config = dict(
    num_hidden_layers=9,
    hidden_size=192,
    n_experts=16,
    experts_per_token=1,
    d_expert=224,
    d_shared_expert=0,
    hidden_act='geglu',
    moe_layers=[0, 1, 2, 3, 4, 5, 6, 7, 8],
    router_score='sigmoid',
    normalize_top_k=False,
    routed_scale=1.0,
    balance_loss=0.000393,
    balance_bias=True,
    router_noise=0.3,
    init_std_router=0.0188,
    lr_router=0.000876,
    num_attention_heads=3,
    num_key_value_heads=3,
    head_dim=64,
    vocab_size=11389,
    norm='rmsnorm',
    norm_place='pre',
    norm_eps=1e-05,
    positions='rope',
    rope_theta=10000.0,
    rope_fraction=1.0,
    qk_norm=False,
    attn_scale=0.125,
    tie_word_embeddings=True,
    parallel_block=False,
    init='normal',
    init_std_qkv=0.0439,
    init_std_o=0.0,
    init_std_up=0.0439,
    init_std_down=0.0,
    optimizer='soap_variant',
    learning_rate=0.00555,
    lr_mult_up=1.1,
    beta1=0.95,
    beta2=0.98,
    lr_head=0.00773,
    max_grad_norm=0.5,
    warmup_steps=200,
    schedule='wsd',
    decay_fraction=1.0,
    decay_shape='linear',
    final_lr_fraction=0.1,
    batch_tokens=[65536, 131072, 196608],
    max_seq_len=512,
    doc_mask=True,
    z_loss=0.0001,
    train_tokens=348600000,
    max_steps=2886,
    dataset='wikipedia_en',
)
Below are experts of layer 2 (counted from 0) of a mixture-of-experts language model. Rows are named router (the router's row for the expert), down (a neuron's output weights, with its number) and show model dimensions 0-191. Each number is 500 + 40 x the weight over its row's rms, rounded and kept within 0 to 999. Numbers have three digits each.
Before each expert's rows: a language model's description of what the expert responds to. This comes from a sample of Wikipedia text that the model never trained on.

# expert 12
What it handles: Complementizer that after say or tell, relatives which and who, and nouns or verbs ending phrases, such as time, order, child.
router:450564535473457492529526505424496547415495461474523580505495511413554441524439505482506487531433492506471486495483466479525500579539394559553471525429482470486460476520514469479534523499474473454484504547503507500527554508499481468474535416548573510522452516455488552469484470527497509552493467422458476459532493510458504569466488552496502485479488465544470482523571437499555521516530506507472470488579530504601589414508423499486590480578515507396489526496516522453552498464515457434476440434502499507510526540472484457483481448523503431498506522509501561464442555470460455513
down1:531539519555470523511509535487503500574516487495544512486461520527549465507503465476542538560566528485502551507541489506531497488455563552485530442536567446566500436593490465507499566530473475554539575518443511502488416495546472524462523517557476476589459442538605466560468463517537467584531457513439478579474511557487499521545496537508562469484495480533501502480531494537512467469452504461505456547497492510429510554505463526507474502489469531541447522377502518523595509397460550537552494517520455459523468467470450500500540561535516513569457471465495484477511528429489582528
down2:531476473514487443496559482624507506543422458553524496478463505511516508415482456515528516420504491498501457473541485477515544504515488497467457513559522523602517515558494507536541524490489503535475498494428487432457543577524416525504457499488521455445475564518483475524485465517530487495500456514577444559480506577479478593521445526426535469436549577502449510470554463534526414439482474567524500530475447446519467462519516468451568483498500467493570528511462457468477476483475517539492490494524560445498487475558485502471479435479532456561505449476486522448460443394565519539
down3:481554511533490523558464441504477553593462450524544421533471540442488543504436473456525509529517495489462555489543487555474544495533467551499544470456551481527513537528443557457552567500588608597501588484494561523426493470464525470551518544518507520524547561487508541548576431561509533525502510575502523496475422498506498534504510534500507562555509558449510573419496489535499462477479454485506519454460463548486458494501513520514502541450521445472521544463541463446541536487467474532491513462490528508504510448537427536566508592528524529534515499508477502491455484476587476447
down4:514428568429526394505511571457470639581498513477530574546476498516455448492527464527509408527442485505466528498443501401520506531499500538492490473543476496499563467522460484529510484565528495494500524530516518512479455514524520538485541474496515470582466434505473469505483459472508541561500513430520436520464454431464455473502509418503488455559500523493535540489497594476534452534550507491427492511516462525527494578541491474506491570521531506495511490497464476493571533574473517459578539538483491462476442439498584452472486530479588435494538517512507510525454439540513508526
down5:459500440505531416497511518483450501449518462512499487514538486439538457463530572478517536478562517562512505508404485494471469559504486447497539564479499436478499549453508462480530439495501564460498503586566566527517501523427473523429468519486526510462500527438455470425534554530484505513530527459456534463506513483595458483532581493470541513539549505541514451537474552482485460477580480541439424460505505488563462516488470488543469524545494488424498485574481499400469401506467481475520525544498555498489494450471528459441414461491456474468527485438513487558570470531564493545
down6:420472487497496510500540524536493534543433468596421528494449603471529551489578471494475484529486533515532485415471505545514550449539529471561480469448554449442543460549492530550511591492492470489480538562532513518522480567509498549498562485522468514508528491577472546516559515483523510522496511453388516491496482548475457493464430486505489520520557472576514468509513519503460551514448525493450520459505533454427492558503527501494540468452499491504451478522408515561492561521446563500489507491474427561495510538476562508429478512574466418463473439547559493502478448454444512471
down7:532475521459585487566520475525475542547606478513468557491476471494445479477533448556555468470536516449504511490492504434496501589493528560486578451444509544483508407525465468505521535516471600512499510488542565483438485516484601519492518489424444503462471482499485522425448567476492414528520525526444447494530563491503445470550526497469482466500509573518533474573470497512485473476491512585422473473506482449524502554549447518505516549470486596482434435469492469591435545456464502512543483470486515487461468491486520524500500525478543509493491470492543519594487493453554539490
down8:498502512504581475494480473525436503499554512473545503523530457449440448474513453458510449559536477556491540535562551583416561435531511412488542493514548492474465530440491471468498484483518511451480569511509545465482458495564550512508508573444473426552528404548484512454546448500487518557457553502538512517488509494490463486625504515504555534448459465559586555517499492435397480490545461496513551480508494490503468530474487503510456443461539560541423460497534485505495500460500482497444534450595519510545511520516520546471559478455539576527524577498481477442507493487493514499
down9:517454471521586468499494530537523479468502478489461468420486483544501511507525490545518540469576529507490485509419540497555492455506490495462542477519493501474489488590533533515564517504470457533483438569515451475551549562538543489441370525538581528494498504564561437520564512497507544523489557518533495484453553572485507458546545443536427516559482467515493477509499547523456453469488539425442477500479515484510486443532567517535482491531548501547468490502446516500479552505530536482546445436542501496488515392449460567612511487475429500488586504500458498526397491474505490484
down10:515539506476461532525527484518489436470422481498547574517531489471452435488571559528538545505477507507514543521441474505486557513465419500463497514472520499553525504497437494515544553492478458493505501501508414498562503458526477538520521543529501467556440507533514493470557423559583505523551429535477430549456522546536420471533425461478543448453579503528491505555466490487515549589556505512588562545438509476534534440580506527447464510505491476501548509482489495485540515418459534442432493527541536463514556458461497488509467493489535553524518529457586553481547517490414491449
down11:536468458504507543493491553491450491480457546554548514499539518512487517458513442404534507516410496529511472477567455499480487510438534570557522515453506471531534525545396496561545541538514589523567500469437520556519494525467477500422484503479498498482465488417483535486504500524487527556464491481485438490526483534509468497462510441569471445580546515445465531507525426476600441481483498540501535485452453571444487551500452525591551472530445552567480503518545551435505472455493489533484418543533464427526518481503523539479504523483520505403466494433501556491544504506493440470
down12:491418561521462513552510511531497527553570488567528494494504503529466509468539581489495543456519508495452495494447487576479487510491539443487477487518522575481495510494464553587564464537444501513560416494529535489530529491480536503508476436516459529436532498540460437472529500523505623423512532501450498488569440518496517467549479501529470467524457500531527432522462461516462528367470490541527545555481497490507475496500496599522488540430532496482461487485461568528511552423546454547506453460505511469573516579521521459518610568553535488508492533545520516504493480460539439514
down13:511554517504463510483573575496470460472519560460455502472569534484509467562472471545528614458551496475523480513501543556516556521546510548508513543482510543528576604532551503462506486519537571479485552511467573416517563513487510512377563545553504610484500464530457444539510556501470493484521487524542507538518566465507488492495481467502533512488497512498444500435507500511514511502464466486458513508537526513480462541477539565459405517506480509430518551464433528521497534572507580553493490498449478484475459541493546477574489438469542583451508479463532494475468533556554482445